{"n_layer": 9, "d_model": 256, "n_experts": 32, "experts_per_token": 2, "d_expert": 128, "d_shared_expert": 128, "activation": "swiglu", "moe_layers": [1, 3, 5, 7], "router_score": "softmax", "normalize_top_k": true, "routed_scale": 1.0, "balance_loss": 0.015, "balance_bias": false, "n_groups": 4, "groups_per_token": 1, "init_std_router": 0.00663, "lr_router": 0.00075, "vocab_size": 31152, "norm": "rmsnorm", "norm_eps": 1e-06, "tie_embeddings": false, "optimizer": "adamw", "lr": 0.00178, "beta1": 0.9, "beta2": 0.99, "batch_tokens": 65536, "seq_len": 1024, "train_tokens": 244100000, "steps": 3725, "dataset": "wikipedia_en"}
Below are experts of layer 5 (counted from 0) of a mixture-of-experts language model. Rows are named router (the router's row for the expert), gate (a neuron's input weights, with its number), up (a neuron's input weights, with its number) and show model dimensions 192-255. Each number is 128 + 24 x the weight over its row's rms, rounded and kept within 0 to 255. Numbers have three digits each.
After each expert's rows: "mostly gets" lists some tokens that are sent to it at least half of the time. This comes from a sample of Wikipedia text that the model never trained on.

# expert 16
router:103126137129105165069151151145142133141127139160151139168152126071137128147178105156156108146125072107112103161121163125144119165135150100138119150106164103127090092096124108107126107133090132
gate1:103167157087125154160107125179155168101122122122118093103128115159097129178125137123125109075161105145118125125112130130138114087128117106078138101139128128130158127165160125129118133120084141
up1:112140106095139112128187141107052084119112105175135144154155154125099145126125140134124103175183102134090124139130146131148113080105151121103126113176146157140141147105099142099109059144120146
gate2:144131093155128136158105099161164072127114065146106180126124123153135122146094180124137102109133127120120094092093108144177099115101125166151135168144124143141080145132110098103164115153143116
up2:097124108115148142154129183169136152137074119109119125137149175147160145144145120098138116138180116147145133088130130160119139104128133110120135113166075145128131109077110122108165169123141146
mostly gets: " wrote", " does", " came", " did", " fell", " felt"

# expert 4
router:116113141154127119104151190092104090104141122114145156151140124118139117125114161118159139173126153127144141150105142114141118134142118126130131129140163158106078110130125139104146121157141115
gate1:129132089148105126103057141131095122146119116071133136119139108119110149094141131128104143123141126144125149132148115110135105089122117119136128120051177087177123152121100117108136141144116097
up1:065130107098177168137201115115152154131093150137142108112116115145119103099154151145132110079110126110134114115096100128113143147119128132094151091158087131092141125143102142148133115115162133
gate2:170135130119107121156094075133113149122121102176125095087119107143119138148112158138166138129133156145107098133144130123071126119133092133133139123112132155129089148132131153114140124138171113
up2:143108080108131101116103055122119114152125100149117102115127154155111111122124164127139107104148147110164142131107132094113129154110114173157136079092136109156093128121125114103099116125141157
mostly gets: " MF", " FW", "—", " #", " able", " would"

# expert 22
router:103090136131154089134127176138115126099117080125117130156179128130112116113099180119119119135131119141169156139139140121158117074129154138131150161138084159140133150098127145128099134136099114
gate1:114134115158125152117084132143131146141132103121098122174170128146140131099171159124179123105133140117144126117127126128135121141119129086187131104130102151100147169134076179156105145140144137
up1:125129175076127114135125167131168124076078133131135136101114149120105141085099085112142134131126157127110129113118119124149107078147148172089096149110145111115142123138092134121125177132138118
gate2:183135136125163146107110126107106126175133143074141074131116137107143112079156109172140117108092130148094142128114102153117189187130140144132137121098136137089158111138122130092137134122152093
up2:122145076140084130108106150097116132115146065105114149107115134126127134158093099118102158153090141124135140118142133138101133132114112141154097143142151166146105094124089200146116123136111161
mostly gets: "rs", "ern", "&", "ü", "elle", "erm"

# expert 27
router:122119130123125133150168159126086099138145166132149122127085117178126117119107141170113134162127142116131163145147122085134128114125151138111133102103126153140132113140175131126109123150117126
gate1:107118133174161107106134101130137144109115118121085148173146118130165136128162127156094121115135080140117161123108127109131132151143127102124148141145129131089138128102147160107142117129130121
up1:108163111116124137140147146132156099164142134163144124123108175170086142105086145117139098103129124134119137123160146129135146119118179163123109110127116159155114130187114072156095112161182131
gate2:108089117133102159114124136110157107158126107096112160131136132124137103119182165159128162138106095137127112120063116132161117113091159134136105135131118134124090106146109174100125140120182147
up2:107109138132150133130134113126108126146094135128123125078115106143098171114136137164098152135152112098148115175171133105146081157146124143145143122136174126170126142145166134141136086160076110
mostly gets: "^{(", " political", " nuclear", " Nominated", " security", " radio"

# expert 20
router:113169108092080109146080135092105156142136117176137144165112102136131111114090140124085106154068156134116152128108107115092152102133094131126081108151111142136131116117136116143149165152141126
gate1:154117124115153154133122111133110148161122089111117121147126121130103155127103143134129134137133118103162092162113121127120124184130142127122113132124123104086147105117124106103128137095079094
up1:093129139153132175113136079123122123050101139162109098118159117114133083133131151133145150129119155115140117136122145118169120120123117093155140145097138129159132133117180166137102104109106181
gate2:136120122100128095115145136119150116098123152134156141152155099103125089125084119093126133151133122125159135166140080140097104131069096130092146092114088107114132136161113104141142110118157142
up2:138129118129147098132155134118154115112114142100151126141140107106116099156134151056127116116113127098135165162161108095147121153118065141117120127127089118122136145125092148118117097134160137
mostly gets: " of", " Votes", " housing", " Goals", " among", " river"

# expert 24
router:103157127116120143170150125131105134074144142118108124126148116140130104135089125093126125114117094151127148081142116164177133084148094097098143176173093116125126141092111145136113165095159158
gate1:149132154126159097139140083131190160094166144131171125131148098131129098139108164133164105157142091118135091105141143115140096131144145140135179144109129140155114107122158097150117083139082101
up1:126144081110139092148123097142131143095147137122071147096145158102161131194150103133126119118130110152152140142134185111097162125056131117099116123171118127149116094111139125104113119110142144
gate2:146132114123158159141134124148125166106118144151137141155185095141135119139132135120096150151142179087135106102126121132148177098084093107081176093128110130135126158106131177129151104146108176
up2:127132150115143130151140183125122168139138090155112112144130119155130137123159072117084139155107097079085150059148099167146099077112139086108123108101130092117122126112130137123128122141119160
mostly gets: " entrance", " Temple", " Pass", " min", " Battle", " novel"

# expert 28
router:135132113101108135099107073073156165152147126115141077130105175123135139110148138111114140088142107138115097163153134141118107097134129115138115095114118102168148116151138140175153125067131104
gate1:129127146182137136149139148168155118094094132134130128153135132146123143142122160136102114146100150126165153136140112131113116085136121120134152157119108103132160168169106160122160093117086112
up1:094163133121179098152081123112158131129085138175139168119105131124130120184098164114115127142191106154149107099138125136116114138146161110123141154082123081143094111081163113068139135084117154
gate2:182108125147172143128111093118110154087157107106119096128136119148131120058115156096068085139114131106114097131154125142084131137163145131126156092176187143146137168144105105107127138144118204
up2:098165099111119101107108150110127130136119130164133126102136119127166141096125154141149210140114142153146143155124143153110106132138099131153130127162163107112152141091134109125082122139133100
mostly gets: "):", " involved", " until", ".:", " competed", " thus"

# expert 10
router:135133109153116130115072068118140121128106090166162127144174142118152121146096147093127148120119156122107152094096159134151125165159117179113089122096096139153124089151108146125135121114165082
gate1:106111148095119110145128106139159147109108094106140113134101088123089113123100128106178156133115139125117135107138134131121132108121107129151122113129159160090149117073136105109167121115124150
up1:099124132126132146179120115165133100149134109114138096121086091143128141144122141133172148108148132109149132118136127152167156132127102179148153102134170124152135141114168113122151088120137188
gate2:159115146120188136102131105124172094145089146121127139123127175129131085107116181159143138085160143133144101125108134126122190116103113085123158144108082088133133139113141108127128176095118183
up2:113151147170128135116125165140133126121141189113097152133131168143107114133149128137153140156120162135102119117127154109121106116125166125167141178149091136104129136121130103122134188091100143
mostly gets: " by", " on", " from", " under", " through", " against"

# expert 0
router:125119117100143126130143116145151126107125139121071141109144161132076154146111084143120096124181162135062147140099136127151097136102142118095175120168171114120124130127179121151120152121123113
gate1:143127128137167129116131097170116185163096123128148145095158100142157116122108176124158181169185135122146095126162103153112089143145145125102145090070122167115138136152143130087134071072129122
up1:135125075130121120154106114141118171133072145109123140081172130117151109127124116139147162144163095162144104103164104103149098137095134106096125088099158137081148128134152121083104107134134131
gate2:081145130117128079129136107151126153130152097146118113132138116100117098142138147138120110123172119110126123132155102159132102152112139123090143134136129181080159132145151138153134144144131121
up2:140135136114152141102137174108153137133125147122097147094152158161137142142124113112135097167144096146148107129129103152109075153054129133079141177160146123151122096140126109137156152150127136
mostly gets: "See", " Coordinates", " Died", "Scientific", "Personal", " Binomial"

# expert 12
router:130141133128099130132072143134144139128085101136090109148088152124143139156139137156111166124208113097096140158134097111136148110156116113155096108114095130151139104128121129147141103059108137
gate1:108142139143129117136124121122134169135110120160165128159131139147128094135153107140120169134126138122119154069163158130152132142138125092122127140102121130140122131139119102129152160130130104
up1:116140108139114159167145124149160154142103114144141122139087102167090116138107125131127107118141134155112148083100104089154179111110142137126104124119110156078120104149120174133173121104109117
gate2:089146081170128123122110137152140139152119078124128094146131151156102130128105111147141119149123128136106146165180121152117127091140163097138106095101118133122135122088129184157119141129102114
up2:071142136159141125146114152159075123154155107173073089129110118126144120107131114105124098121120109136099124131150160150111106144136166097155107134117122122130126133130110155141151122145116085
mostly gets: "',", "\",", ",\"", "),", " despite", " Despite"

# expert 13
router:121112142119194126067149142171160112171136160130120150081129139148138133148125140117145158153079074137096080145135113122124140166091168092164171132144135125089125094138121129104133121177118143
gate1:108128146104135149133117152138154093166134109139117094130113134098082096126126101092123112093155120155130127131108093164151099105119136142160158154149108158127135132164081155132132135117113102
up1:086103165126133168160144096123081094106140107129163091129137073102092112115104131112105131142115135126156149111134120103139121112121137132144119136108072163137144141159102179101127117121171118
gate2:106099152141124140154125123107141118147131090162077079172092116104116124138155144115093148093160179115171145125151152124169127092117128154105138054159114128108112140123142148122098159100137113
up2:136159142112157128105121126150127115173074126154119095154104147123159139119141094101141130107126176155114129149124138151112093115101121160136131151162124150161112096120117150101157145133114146
mostly gets: " ==", "\".", " ===", ".\"", ").", " ===="

# expert 15
router:105134198098089136134123168114100128111168127150145093145177100147121105094139138146119135103168103132171146159129169174081115086151082137120142164124145134180122148123195131098138111136092148
gate1:094155157144170091140114152152105097167154102103118164120129141069102134124103114163130089133137090109103148211136129097154139141116167149098150145112140136130127126111139133162120147114116154
up1:166149146099123149123125128139148142110091105117126116120149096124121110061152132129137127154138141129134113129085087129144122126140077154151128135148099152136137148116105072106142148125154117
gate2:116133118139121120120094124129094121134129087149149135084164152097135125142091138144111157124135134155123124160110153156129106138118113154098123118114141103158100123133115150154110113190101118
up2:146172137114128143123175148106102121094112147116117127108187121108140122160128133160131117153139133140143143142157124123110121170104160144057113111122122174100090129138135131160122110116110097
mostly gets: " been", " being", " likely", " was", " CZE", " originally"

# expert 2
router:115153103109154130170160112105147114137119114078127137075121115099121158135103130167125088066132138169102135147143100107149127103163162141109154119141104145103146196098129123126121113115120168
gate1:129124105108170077099109128129093110141114175164102144123095141128122105101148127122159087172155159146104119133164149146159141135130125170139153112132162124134125112119134096132182088133132125
up1:132133192110124167137133132093092167117109137183149125139103114163155084083143125160168141138107126125099148135135109102185112096145131117137141142144161118082101160180133103149129144146130101
gate2:154096168085130182148129125138156147145107129112117116158120129136124104105120156145104130109173124118170123155152134134126143143171120113129150116097141152113136145114140154162100096132088140
up2:163113124135081094119150128139132151078131145188162170134174125121129145156139120117122167168174107104129130128127153094117108151161149115130139130134123107138128110141127121141097163132131156
mostly gets: " Bal", " Don", " Strong", " Shah", " People", " Khan"

# expert 21
router:160128140129085129140127135163126158131119126093103126115105101163153091133113144127139143160125122106139126124123071095124163089163132106079116089115091157080128121118145127126159121157111142
gate1:133140146197145090116075137114120105119163138134090177147175076129074103107095147162149116126111090124124147150138149125118157142105129147124136139110165119124171123114144126147137131168120153
up1:144157191086105149123130136089166146124110147126153079143089095158158123114130116112124114101138148091097128103139083129115100163115135078086120097132091141139096122150126114100116126089157145
gate2:091098054128135096112102134145148082125165104128126172134105097127128109136134131111084134134167134119123143133112171148103150135116111089122119134211115127124147128131090116148137130137146074
up2:103111130144140118132152188114138161176153122160162110093141152125153141146063121158119135127135124101102109142139130165130101140154148086128116154155128107077143101136120130145090156152128123
mostly gets: " programs", " politician", " events", " films", " schools", " systems"

# expert 14
router:149121138146122131150140064122118115113142127133092139162093129126123106131128077113115098127079123149149138080143126164109102106115107112129125147106152124157101113089116153117112134159137123
gate1:093109112103152095128108137110143155164127116139122125134142137149164179121096185140163115071100127096154129100122147095110134135122144145138136117116123097129141143092117119119144113138155102
up1:127101143126123150117152143120091095145096084123141128182106153106149186079080162120134130115128106118151138143097144115109111115122150122112146149136158162142146133087151118113115103141143170
gate2:092116132125115114121113111169120172121180148129167168106130112138141162119114168132098131133174093116154160159110110156137123106146121138160144110131131169135155142152171134084123119068118137
up2:099113124138147096162157100161104124164131141117153145105097112112117156134115113124149112143116108134157146105188098138109117130124163132130111114079143128131116129135130143104161137133150130
mostly gets: " SCO", "SI", " across", "from", " EC", " Central"

# expert 17
router:161163139138138131138155139114157114113149109072108120101111123110135161142129092192115126095153138099145155100152116102092164144105149154082140117156101141119132171139103136142109153112162161
gate16:095173148115163120151121143105130148129159129159111110127083148123088155128127117138118055106141185162136112121100099141142143170125109144154160122154131144132141165175102142103133125143088083
up16:138125144144102110135121097153180131150061169138170168085127124125157144105106138083125150129145137163120089138151141144121154133087119151100116103141121101135159144115122127134147124106146148
gate17:165095155163101129109137140127128138117140126151150139117113116114120151117130150168140174134124107111101115142113074124116104155114101083112123135098124149129099180140118136130116136122110123
up17:141114152114118118113079156143120120119101126157173137123128114078154130157137110158160106142119154088078104096145136114134100171159086146126116158093117174127103149173145134132127150154163156
mostly gets: "orthy", "amo", "ington", "sey", "ita", "rs"

# expert 18
router:139097119113165123168135142139132137134118153079140101107131121155141141108120135116148164132141130090132099128185135129126121149110165092144185123135169086155130166146105148109099093146139138
gate16:109162108151099117105126112111154107123134119158100157095152151128090124132127111142082153108131158109134106093117105154150122127107134123101158128170166127135128140093102109099113158118132117
up16:133135083118136136156093110121135087107085090159108138088144131146108159124156101152105131126150147146131116132142128149163118098122103120158109142136135090140133123154155095101131129144122112
gate17:127170119107089096141122146112139103103108154151146106118105144144131152109133119112094118134142102113124184142152107122116126133117143149109158155111145138164058146133110123136115125100131170
up17:140129104115181140133140161109156132101118125115104139089122110130084158121149130130143101117104129128089156118121167095133137185162160114139124110103156121125136142186107115087094137129113131
mostly gets: " politician", " Votes", " medalist", "orthy", "DST", " painter"